Experts of a small language model.
Training: a variant of SOAP for the experts, 7702 steps.
Below are experts of layer 3 (counted from 0) of a mixture-of-experts language model. Rows are named gate (a neuron's input weights, with its number), up (a neuron's input weights, with its number), down (a neuron's output weights, with its number) and show model dimensions 0-159. Each number is 500 + 25 x the weight over its row's rms, rounded and kept within 0 to 999. Numbers have three digits each.
Before each expert's rows: a language model's description of what the expert responds to; "gets" lists some tokens that make up at least twice as much of what it gets as of all text. This comes from a sample of Wikipedia text that the model never trained on. Tokens count by the router's weight.

# expert 15
Commas, periods, dashes, colons and ampersands in tables, lists and company names, such as Burmeister & Wain, April 15, 2008.
gets: ",", ".", " &", " –", ":", "-"
gate1:569508472486518473494505451470516540479498504521520507482542542505471550500482497464495488513510508496501512519517502476510495464527529448443482506517469516500501528512505487515483516513537586515502510470476496519448483516515526530521520493531483498569490507550525500469497540516501498528519486526513506502530539494481506503492506473525491481482524486521517467497504521505470546507514511496520476521509481517501478545528512507497457458495532486479520467524480487480506523574502518
up1:489522495485465506470494462492464488501433475504484562490490516524492505508475509464481519473483493482464508505497463498500476508487504504515525495489549533479469506514472490487538514517506496488500486529497454492470501519513511463461502489501496487492500500551475438522484494516481510456538530468526491494464429529517495525525481472493521484516534488500515511529471568522535504501523472492491472477477512506505461432468545482479504444492491477525502479520506531467496466465502487
down1:477469504471490501452495524495518503455474488481524516466469490508517533454518532500543518476532481537481470485513524474490511438495502436478487466490478506506474476537442492501483475532516503488519508513503504484495459550477526446533532508520507564515507478527515504482498473528550512507543542499495464507519516507488488539532513531477479514527493541495445487506526507504503504469512516495540511516527550496515518488514511548476500523471497535486520493482512520499526507501481516

# expert 27
Pieces beginning with or made of the letter m, such as m, M, im, comm, am, in names like Rich-m-ond and Hammers-m-ith.
gets: " m", "m", " M", "em", "M", " p"
gate0:492460504498510493492474518499532503463480520484512479434446477470539481477500491549523484511525517489508486489506493502478502532481462505543517516475484518503522480490485533465479532494527547536521573490511485505492529526488498486518492480471480503457493464506474490492544480511482478517548443493537512481478475524483480519561533526525464518500500490545510497516503479507499499490495562472496467478494468511515476497474476522515459518465487475477485558472477517489524497489519469
up0:505505499502515527471526545522508482473519495513495503479464435473512493491496507487523505526516527514480521488498511501475515514467482441537491528459514528469548510476496514517528523497514533480458509511534498485488530558469465503494519473506509482472470466481459491502572497486466471483509467519521491523476526506457485541513555548522464542517508497521499499529503519481487500486474524481511476488489486505499510490514480526493490514443504463501487539476442514491549493520450491
down0:528444504506490496500493502524517469507531543490497539505506515489486528489504476520472491525495524503476518497537513492506506550487509505522525513468463516495496451514515521453445543529526495510474515508492516490517539517463517496474459525414484441507530481480498498524534518480468498482516506461541513529502543494541537487499485504461451507512494499517521469484481513509504501473494483509503485480473475519455485512533518545543518467480459519507438495480485491497523461495476488

# expert 32
Bare spaces, hyphens, en dashes, slashes and plus signs in tables, dates and compounds, mostly before numbers, such as twin-turbo.
gets: " ", "-", "–", "/", " (", " −"
gate6:482491476515510454540529506467506527463490503481499468518507504551555471498492512530505514466525495479497475518490470515534531516496502451554479492482488485481466464499466535513495516526512535520476495493515495501468488543483463518487532501529530471497487467558473457520522518506582464517472512523527537538516515487463485468468464502502545504523524494502541508500475474477524493502510497506508481482470517520501468491528476503501488555490471453477522509483513507498474515514509535
up6:529482511471469532460472501550446518519483514525503558494507517493492500479518504532516510512488513530460499500506500545473454479504485520453510516527517521528498561454519512473491500485558473503487494494463505514508518507533538499501492470456481519565520511460510557497483506477448483483516504531467459496492481506520483502495512520481463496488491487497475518497484524519487524489464489486449525494511463497494508487487449491452505483491476563515520479490500470488487505480480455
down6:530457476493470508460513491524539519558511498505495456515522500476491554525499508494502527489509507449518499480483488485481469482495526510488506507489480495471459556489499444499481486501464541481510507518478525497549495465504540499516477503505483523528538485510489517472508516517529507511519491546430496475484473493493519463486502505516499525480484524467432479513514502477490532488485535522472550499526509511482506518489485441464503532462478505488526534483495560464528537479511504

# expert 5
Common connectives, auxiliaries and pronouns in running prose, such as and, was, is, that, which, plus adverb endings like discreetly, rarely.
gets: " and", " was", " to", " is", " that", ","
gate1:512497541507477529503518490508486463465445486507481498487498537516515503479503522519502445555538498541491480547517506535510491517533495496491483484511526449548479495497454512499479518489458488455518514503507482522499467491533513549503503534504533523467464519499501493512498527497490515511519473482516486459528501495456468528478539485568486513479460498487489509521518441525462504493451492525484524535513503462491493470519529501483467450495495493494521532497476489502505518537444522
up1:506495522502537505563514494510455525509492504494478500505471525514457494487506521489499498539491461508505516506534480496491554515452522497472475502445555526521503517522487529522473529528453506484455528547512494495485546528506481508498507516491480477486534468494524469495487502533484510537508484498513487501483500481503459507504517514515478469500471483464498488453533464495483479534491485518515425459481478496435456503516522502480487439539483478478514487497517467491550498497505488
down1:550476477499540526478517520530487487524549521525519518490508507504524492545529540506473520478489521528484454521480480516464494491493494504493499508445513467508506513439479514526498452523494481531507458482469496504504479514533578503505513506523508500492468542469513516517516563493505500497476514494506499514498489493488476464496500502512536513500485531523518476475517477556537512526469505466527522521502476498497516447534459471479514522514536507466478480456502493512489486438466534

# expert 7
Word-middle pieces like in, an, am, inn inside names and long words, such as Pengu-in, Lat-in, Beg-inn-ing, Intercont-in-ental.
gets: "an", "in", "am", "ain", "ar", "\""
gate0:486494515491494537499518461499507481467479479452495499469511439521477502535517508502486516465428483446467451477483511530518474483516502515476500503498429508493531491516512496490451461486517464503486484580533475452562507514501481532511505506479504489481484502485497488495491529472523513497483459487528509518517497484486475472503464497492562519490486533482542498492499510497493491475540501541517480463515485502459532509529487508512465513490470471529493499448485514499506487511506521
up0:533468494481475471516496500510537482482492502461518460482448529517510490472510494510489554507472461524465511519497503555490487518513521541515497510507498499466489495527518519533503488461489467464482484496500444489533493516515517467518552520499517450491501497504476521489530510502520496484530466500521549499490501569471495454514514533538558493471512545508461520507485483537509528485502473467453472498465494464533513540499471472511501500460471487479504510505463527481482473494508470
down0:509489555504537483455495482449543490467440482533481492506466518521494489516486502532479483556512467456513511521481537506479513483510507452498520488514516510495481460540499517535504530495503460530506510490487471505479498490536465492542517484473507513530470502523529523516499493527495449507516514512487493504513569532516476514526529493483487502473507538496499521521581520524502482528548515494485516494512467508507436459468513507491540477501495512525477524504520495466488488472473492

# expert 35
Word-middle syllables like ad, ac, ak, as, z, often in foreign names and ordinary words, as in w-ad-ing, leg-ac-y, T-ak-afumi.
gets: "ad", "as", "id", "z", "ac", "g"
gate6:533460474471517502507507456494528505521498459510514497537479509490488512525506512485489481468524530500479502515505503431482483501525455498455487514491480465528469527478544554501478483501516498490493460519532492507478488492513486510530503457506550485476434479504488488529511493528521468489486475523516484499493554525527481503520539499495522470464499572488516506502538503493500520493504433471423470512484506543491479457497475509507485529534488517510525487517518485532494517504521480
up6:473495522492447524515498465473449473515541521491498513500467522514536467499491530505520482505498510510541503469493470526520463490474464504497505530521502505519506494477523514520466485460481463554489504512540537475481455538513532501553474502452515502480518486460517523500473549521532483462515499464511481474500496530521512514518475494513551463543491435505470477493517510494509556542483501505514514507472479442500502504477497478520490507463494510524543515493493450483507507513477503
down6:477485529495496457487489463471485521482502476514425491553515515488477494478494500547492483498533528508506493450483529502460497513521496501558467509468487483518560507522453546505514495499498504480518516502497523496489481493492506506478507525489470480520516481505463497504499508492465526482525526517435480457497501468470530461520501486529451497512466509537554483498510535489477511468489525538481499494526476488477460544506514492510521470528510514503511524446500536502531544451483497

# expert 19
Vowel pieces such as u, ou, ri and capital vowel initials A, O, I, U inside words and names, as in Ref-u-ge, Cl-ou-d, rec-ru-ited.
gets: "u", " A", " O", " I", "ou", " U"
gate0:539519503482446529531497521502536544497554522492503500504507523524520521463517475494504518480522585488541500469490484468489500540522452535521474497585488476501506515477462489531467509481499499546475505506504451525503505473488475546497480495497506536511523546495507491493447479504490474486516509483474456475528539517509494511490526487514481528455492492525513507505485471539487517514546491493546462484513470522505479498478491510496503477470479526522520488482517538518476499505484516
up0:510464529455490527475548474522500522488475522484487480522462540539467530510477479490529524479510550460462487487485509468472497514470444513509507490547495489491478474477497475482474515458504482492506536472496473491482542472515500480497483519485531511501494535505501502530425544510516465518502524468480496492456509521492486500515516513494516529468514493509479471532489496501522532532499485517549448462501474528563523468457462500492470469495481496532489491513518518504464502499468518
down0:520478463494478507521452494529526490510533495510564539503490498460541507519508507519509482484471532539495483502541503497491556493533511483463520528501464536485497521504468534483492504555489483493516481499485496475455475449510469490510482520525516492477471540473491466508521458491479516461524506497549538524500449491530473487506507503505486490490481502478471484523542509485531547519530504484487516478485505495439508528535519456535543502494517506482477468493466501470515482524486450

# expert 14
Syllables like or, el, il, os inside proper names, often foreign or Latinate, e.g. Valorant, Cornelius, Hasselbeck, Israeli.
gets: "or", "t", "el", "il", "os", " R"
gate0:525454533488525538546509499506506488547461497500464528480479493502483516527510547481500455516535505501493483519449521527487523495508495457520518562477495491466477515546485517509492518544498501549504517521503520467525479461534479502479514479482500479495480469538543508544502494468490519550535520472484548535484553488502468485507508513513532503542521466521539479451473487460520527467509507498506483502500540510503481482493485513489458480498481478501478494515463498531467498489530514
up0:546478502542560505505494484477522517507497543482537472440517524458481538527526472539494497514489501491532487481482476438485479523474501517460469498508517534489544458469482530492510501463513505464479486517476531478534490519482505491515513514445511553515473490533488470456483521535453470479487497499512469456507494508527514497519528485486537457475510513509502489547491472498518480511512503492465492470527538521500526508468512492505499524501500508474467473494513499502536548523463500
down0:559490483492524509500485476513499503516442474522543521477489514496498503494513489508468472492500472485470499485480500495504467514550455517503531502437541512482510521499513509494485510453514490506513513445492482509508518489518545529469479460472484486515498453538497501508517511444488464482511474500469529544508503479455508519484511523487515526477516525508488554464541534506499505487484467528470473503463466465495482470470450480525496464510494491513560467510521529513521511469521454

# expert 29
Colons, commas, semicolons, pipes and dashes separating fields in lists, infoboxes and tables, such as Country: Switzerland, Tribe: Insarini.
gets: " |", ",", ":", "-", ".", ";"
gate1:467537551534498502513504489494537507536494516507514526473514499499468514508503482514529504524497499471509536542499483454510539463497483516475505476427477500522452458476500534481466509506538496486505492504480503501523483503491517498519495491486520512486510507495467475489510474486477482525571532480527535474498488489493542502499540486486461485513509560504550530499518525481495484522514490504550507493503462505541458491554514457510525496520547452532537530504498477458521532500534518
up1:490441508492495511517492520524478488512479471503500502539503485527534507482499506486532516486513541521487489479517560522462471509481496440507445528533553476484548510532492472500544506483512539541488525520524495500454501506518462501521486515521479474499531492506514481529452557529547497505448496516479458514517513518548482505467457533504515524470517453514474480488511474514512494445511496488503502522478510518489547488488514491484457507499508459482471508493519501513474474493490469
down1:464492526522506513525496507501480550494507494540492507474494503504484492537482482545504475485477492492474466475434559455482473461473467484512506503512529460527495474491505520529534482481527514458493539508506497462462480536521494481528476532459482488511495501512500497486473472531509492519526486497495487496501473530536532521451493499502445520516535491515490512484506511492495464467488479481560466494459481522515542532527522475468534541456490452521538507497518494530537502507496469

# expert 37
The piece and inside words like Pirandello, Alejandro, husband, abandoned, plus group, team, Ind- and initial G or T.
gets: "and", " G", "op", " T", " Ind", " team"
gate0:503503443430507498470459547503505567481489517510520492511545486454552548510542486502517483498537503509495495506484476510503507517499480511482503484501477492545539573492502506513491463482533480487488488480505463522491514508474514536519494519549472515485475497511516499498490512475475476472512490486439513523495469481485468501483497480484508487513482554505490504515505504483514523483470463560511485504514505499467566469471493487445507518513510499505522468505515499466485492524442508
up0:478526551545472493535537484463493491544494515491489530533425502529465503525496472532498503477505457495473491493508523461496516491501465503480489467523500496479516484495503528489479549547513493522487506520500521494511495521506475490488479442510512522474493495543472517505506496486479527519507523497530507484524539546485532513538485534482531503552462495521530474479508488478522482545516504503450484515531482517534490501518529489552519489489465493512455501523486543494508541440530480
down0:536507478513511467515478514520509505494494535510465488519503525477537524472489495474530485485478521512526480544518461490480510439561472473477495485501477486497493481480482535524470481480479514525500561494481518489464499471502448452503492502500519462462474500481484491472533518559537515496516472526493494469497510530455511477458509502534499463510459508488503478523462483495492458512500501447494548526527468531493520509552510485527499507564523506524507510465501465486499500525514479

# expert 23
Noun-final pieces such as plural -s, -es, -ies and -ation, -ity, -ology, often before of or a comma, as in Priest-s, pop-ulation.
gets: "s", "es", "ation", "ers", "ion", "ies"
gate0:506536491497529478480500466486531505493512489526450491473486493498530468490539489519480453464476476489526500463488494490499493474514496576501509560485551468531475437479486517539466461517496494473531464477472506532531539540501518493474533531514467476538517464513486481483534509508475485523536497516493518523524470491525511513442507563480502473504481513463520526493502494507481521529536502520498489473480495498548488455499514493473493478512512479518497525523505510507482493484537480
up0:527545511528531511451514505478565521496475491540468518496532499509546494531501455547496475497472496481520502478507525482506463529495508535491499501482533529474481445487495494522507498497476490457522482476492507527490490508525515478500532538494481462499459445509505522493467494494516483543538463478505493527488499512498504483451484555526519521489494500492535491476514497447540502507527458519538497507513530522529470499467534472527471471467469497494469526519527520516444484520490497
down0:499494500476521495489467499483512452479496462481482489515519493507470461493491522530455499521509510474503510523509542558468493505503516489494497498498508469558544512522488477495501484447496518477507486532462545523454483500565559505427505480446532528487435493495495507516508519516527465563503531515512499477531498498523507494503462483512513474516511516528521488467441503498504512506506479481496523481533521484500499534511541522463492515504521498512499497523466543517512469468502494

# expert 39
Pieces of personal names and nationality or place words, such as D-ian-a, Ind-ian, son, John, American, York, ington.
gets: "ian", "son", "ish", "mer", "man", " John"
gate6:472516497493495492514487501498524487489508477484531494487523475528511496519485516480514472477507484511512536508502492456493498478487509444486463525507520489524480512478568496460466538460488516498501487533546513527515473504469501475495482501530462507445487456466511464495513490511507494457508460519497505478455515491427498515550485533545491457489491544462550534464494465499523457535513494479472527496516473472513484487511484496514483471485486462514466525468518522448517501493536517
up6:465509477475578520469484549486505487498513494488457481478508535472462508487510523525498492444472489487507542454516484535503526506477497536481500500507517518465485505534465524508534521527505482506467510469519517503533489480535463496507510532471536507528498508503511493496478493503419483501484513526480515519478520521529462477524503494457580506553472480491523488518512492522454556493501519537500496496465518491520474511491518502485516503487474529477522504536478491469544506511487493
down6:477551476528482486499485529514488533477546498506476515479488487486457485452493525486512505473511550532461491493479521494530524459460476504455508508466489509470493515504503518514505508525506513484442493456438492497536521498486488546498476497486502460491543540435531502490508471476480484481534517481505514471512479522499544476480500503564499547461493469475476495527508498502478480478470522497499468457465505501503470536490514488476543543520481496495495498453489508467526506482493501

# expert 28
Consonant pieces p, f, v, sp, ch starting or early inside words, such as des-p-air, off-ice, p-resented, pol-ice.
gets: " f", "p", " p", "f", "v", " F"
gate0:496520530494507493507481520453533476522513477500491503472489485490528527498510493498510467533502526517533501486496499545469506463517428541516532467463515503491545507547486530484474478513480516520476482497511477538528512451457550454501507474571530484466476538495532506477485520518512504518543522504521510476525511536505496452502486514507549498473509493502501515509519490535525498518498466445532507497501473525496469537510487517514493526540518487463469546467492510467466504508479511
up0:485504498511494472456506439497490478470491498506523496531492475512493471533527501477526538522495505496481529529509540486519501506511479502493491513455545462502489473494540509517473482496492540494490534429486497505481521494509502458488458496513520495494526493526500520510514554469512539492505485497466489464446501465545432490538532473443514500537480515455457520488489487470501530455543500510505480496510524541520548514503510520539517471523508495517490473508527522537507496498535506
down0:505484517512502485504475479454474481506477488470513554482452504512501458489544527557518486468518492510506503519503505485471484515458495534489557453537506497505514488507495515440492518496484506512500483514452484494494500518499504499475520501530493526499494469517481501487462470456484479473537482502518514513480545528512521522517500483508507512513525526495531465547525552535511514483455535516457504459498505494487532512515527506593480508478511499472474478482493449524502456524533484

# expert 20
Word pieces al, l, r and clusters like tr, pr, Gr inside names and words, such as Chor-l-ton, journ-al-ist, Al Ain.
gets: "al", "r", "l", "all", " Al", " tr"
gate0:497488492513515504486500506552499544494539467508525497500539487526469516479470503483545522507544479495470473487492497522493511496470496520506488470500504528524461497518521515537477466491490528459518479525523459462475479511476491514489489461498492444506487463520521489467517510517500491490535507530513534538519496454476506526520469472489465467504476473453487497481555491526489526478531482496516481472496447501498507516513508510495523480491529530495449541550468492467515544546535563
up0:484502480510508500509504556489528494513528491486484496501481539504499523528508511447471496505487484498486519501505523481502531501488515517522465511516492534476528568507503470477520500457547513545476486522533513473525495497517493508523494511502517502533545477489520511527545505461513512499481479494492485526482518476511460490476495532534504482501485478528522474519464477491515468482498456489554453518542561461532503508473487480549495542528521510494565461487492544500517482426518490
down0:507501493516508488511533523483487432503492492525510512502517503499531533502448551506476539483459522452484484509489483520499514505536528461481538500503516509536488475518549461560442481477494552533494505525489475491551494487480527481471474476488486473491482484500489527505486535478461510490485477498488468545514528517479491494509521482547516479505457469507475484498489511486523496490497487494514527447529533462505554515489542491485481484531495484498462448488453499508534486480494505

# expert 30
Word-initial or inner pieces d, D, ec, iv, qu, oc, e.g. Domain, questioned, clavecin, Specialization.
gets: " d", " D", "d", "ec", "iv", "D"
gate6:543462522506464488502477499528559552495461522520502523456491569466502462518479488540505508543496509471515499537489493523488524529511514505489494495472552508498535531455500473455470468498490501525536488511499495492476525499460475536505510528489454499485503511504502520517512475483506556485548477497500531496525486479481457494521500527456491505526452520514469542507488489526469497527490512516525541514489513529486494523522495495528449533468477537505465506472526480491491466494514495
up6:467497522521444485507478480499494528507470468488494510484495516477470537500493510505478531507490562496497451472531540486468448549534536470497510530498504500500522510460482510488533515432519511497501492516520502465482546478497546514522496534474502462540481445519448495509505536505459507529535479506498513515471485504519489497522455478530495533452478518518497533471472485514515520485501491496521478518511491479442491465482502479499492529525483513495508484494545479527479455473494477
down6:447512452494521508522483535524507545509497502502504535515544517504499527517483492473493498485533482537507464526526496476555491481511498508472483524464567520521512481486468483479501514498509482489537461467500486507518465491516463492508511493480513519515497531525516477509458503482512492509442485509489537518507514481520395525522463518505464527527499534498483497508559508482463524461489474489509459469507464502507522493508505512491472554467502539479500534501476503464506488504510473

# expert 36
Consonant-vowel pieces inside foreign surnames and long words, such as en, n, k, ter, in Kerényi, Kulkarni, Lieutenant.
gets: "en", "n", "k", "om", "ol", "ter"
gate0:541496479514517518465531516465508509441476459505493517485561479507504511479492519455495512522484476478504511522545520479534544525507484476501504463541529454554493514493519512493476551524484465489473471485515516485519488485492500515518508523543511508524495529495486499445542528505484471500491533492504477478519488493479542474506513491525527522521481521499478514469491453482482472487493524482544511431528532500479507474521507459488518482491528467468537517485489568488494520496480532
up0:486492528475489512472483509493486489530549558498516480512456526460533478505499492542499471500515502489489493512493499494461537495512525502522532556482486509474476500489497452452474491487504534549527518476493491530503503508529490479487487504435509531484463474494471477508556466484526468465523512506456496493524468499515430508468462511503483466471501505481494504497516540504488450500528501517470508509462458499559487476523474520494510478463498509515480492491490514525499454508517447
down0:488470509477518491515510534507499450497500459510525517530486552534452477532466465530493489495514502484528550496480537503447507446505517455478507502492497483493477521484532498481507520493452472523497482484487508490552510531514544480464479510482512542510521443523494527503511510510519522550509497520528507518463532477513513509523479506508469489488520536523439507501490449502524494515529486530532493466497492496524493515431458493482493515449514490534478489484500476508448499488496492

# expert 11
Verb-ending pieces -ed, -ing, -er, -ated that close verbs or agent nouns, often before to or by, as in eject-ed, publ-ished, play-er.
gets: "ed", "ing", "er", "ar", "ated", "ted"
gate1:486512500467518458474490516529483482496495572476467524503468505520493474543437534436516503446494467501556470519493504537507495511496522495513527502565491476479491494499532514502512501489517475505495497459529488521528474510492462506497478482500538511523482480503489483463482498522545517504535490521471453549476491496494487509493503479499494467539511490509520522484525476478486511504462523456464475509508525470512545453535516492508536475508493461477472526472503511449471491506526484
up1:503486489509521497517480503473474481522465466515519504465505473483527490528488506510509451506526533562482576439517458473473482531502483482512516534523483472504501506442494467483482466544468495520507525490540503514517465494499501548547515535519499503517510495539514494497493442502535509512495522510482537503446523495525519483489491514479503490493490483455513527486509455517498480517554492538519536535487514470473497520494529473474488524545520506475496482491522531509492548480511504
down1:501475506512467479478578512508499502491484538499488487515467528476511496508481502484488498522499487543492486514445531459480504497504500495492511524479492501521494488508524461488539505541467487539490461501504444515504518559520509537462522494454517477483517478504469495489505536480509502508484492500514473532454503525442502501480491481516496458528530518481474518500461502494502529494452450458495508506482491503483520491522542492463518499526510497494489502470541576471519510441544467

# expert 6
Adjective suffixes ending a word, such as -ical, -ial, -ional, -ive, -ious, plus New and National, e.g. Musical, Postcolonial.
gets: "ial", "ant", "ical", "ist", "ary", "ent"
gate6:445490496507461525511538509459499536484492516494474482504494509517496528475469497503497550461517505525484557520524469526481495504525470500503499507503450495501507477456524489499495514452495511462473548440465512524508487538495490509469514484507512459543495488510484503484503517506514517491564472473551474479525489455488488485520492548543505525512467483518485522444491476525488492486466519497472484458512459563491493500473492542500469543500475512470509476482527518505490518497517510
up6:514469482517510494492483466500565481492484549543488508494513485556502486502487487476518438498496495466540478487479527528493491506497508479487477472520531509509522467544509503474482494550438532478541483504510500468482499471507491502528502553541485477482479476524554526490488531522515487509493458456473499480477491443491488538529486483442503468494530508511455498541478496471514534467533503499487496469489509523500536490471495509531478461509492487506515499493536493502487446501522490
down6:541514523503502514542508448519525463525453482528499510512466512477509487496501513540486504492506510453497515539492492445521503512441517468484535436533526479494510523525472514518520461487446488446518457520545458459500505481503503521500496491504507492492507460467506447500518499452519481523491489517501481487503517500461488529511459522533506526488511466528493525548519503544511505477508502456547504505505540496504540499485508518490471499518514514457495508458525485519504496489481533

# expert 3
Opening pieces of words, mostly Latin-style prefixes after articles or verbs, such as pro, re, con, ex, un, in, part.
gets: "on", " in", " con", " re", " pro", " ex"
gate6:494525489480502545497517551555492545490485472444500497468556498492502474483500550504544497513534487506517449514483501536506503531500493450515489495506562504484521522450500460528530510524532494510473476500455513496434481515537511488524534496473484511467535528519527525493489487474509481480500537501507498510485519530527482521492501495461552508502461504516459511504468529489537463524531488506554493498517494502525473514510519490489488494481502512506545495486513479481512450526496477
up6:502498452456515453487482484485537520540542496537544459505434538501498503506536486489456483446492507529490519520492506505502518497515524517516481499503478515480528459487489516502504541485472496481498526522534476509466499485471509537483490543458488473509497440478492517517503525495511486534495482490526515500497459464492514495479533485503478486507501512496496496514578508480481482503490520503450506483426507476526533503523502490478530502517502528500427477523462471512487535498477519
down6:502500513515524500484458502491486516457478463538475464508509508495480470505510454535506526459562516486507537521539476491485483536507496455542500566497518493533492463468493498501538557484512477469530488512524483474469505559521524496527532510497505502514492537481468528486452500464465512494526487481474458524480484485477487489502502474521488519578502496521493468479471497522484505531489514463516501512485488468503513484508459516522509504506544520537475502464529524524502494519533493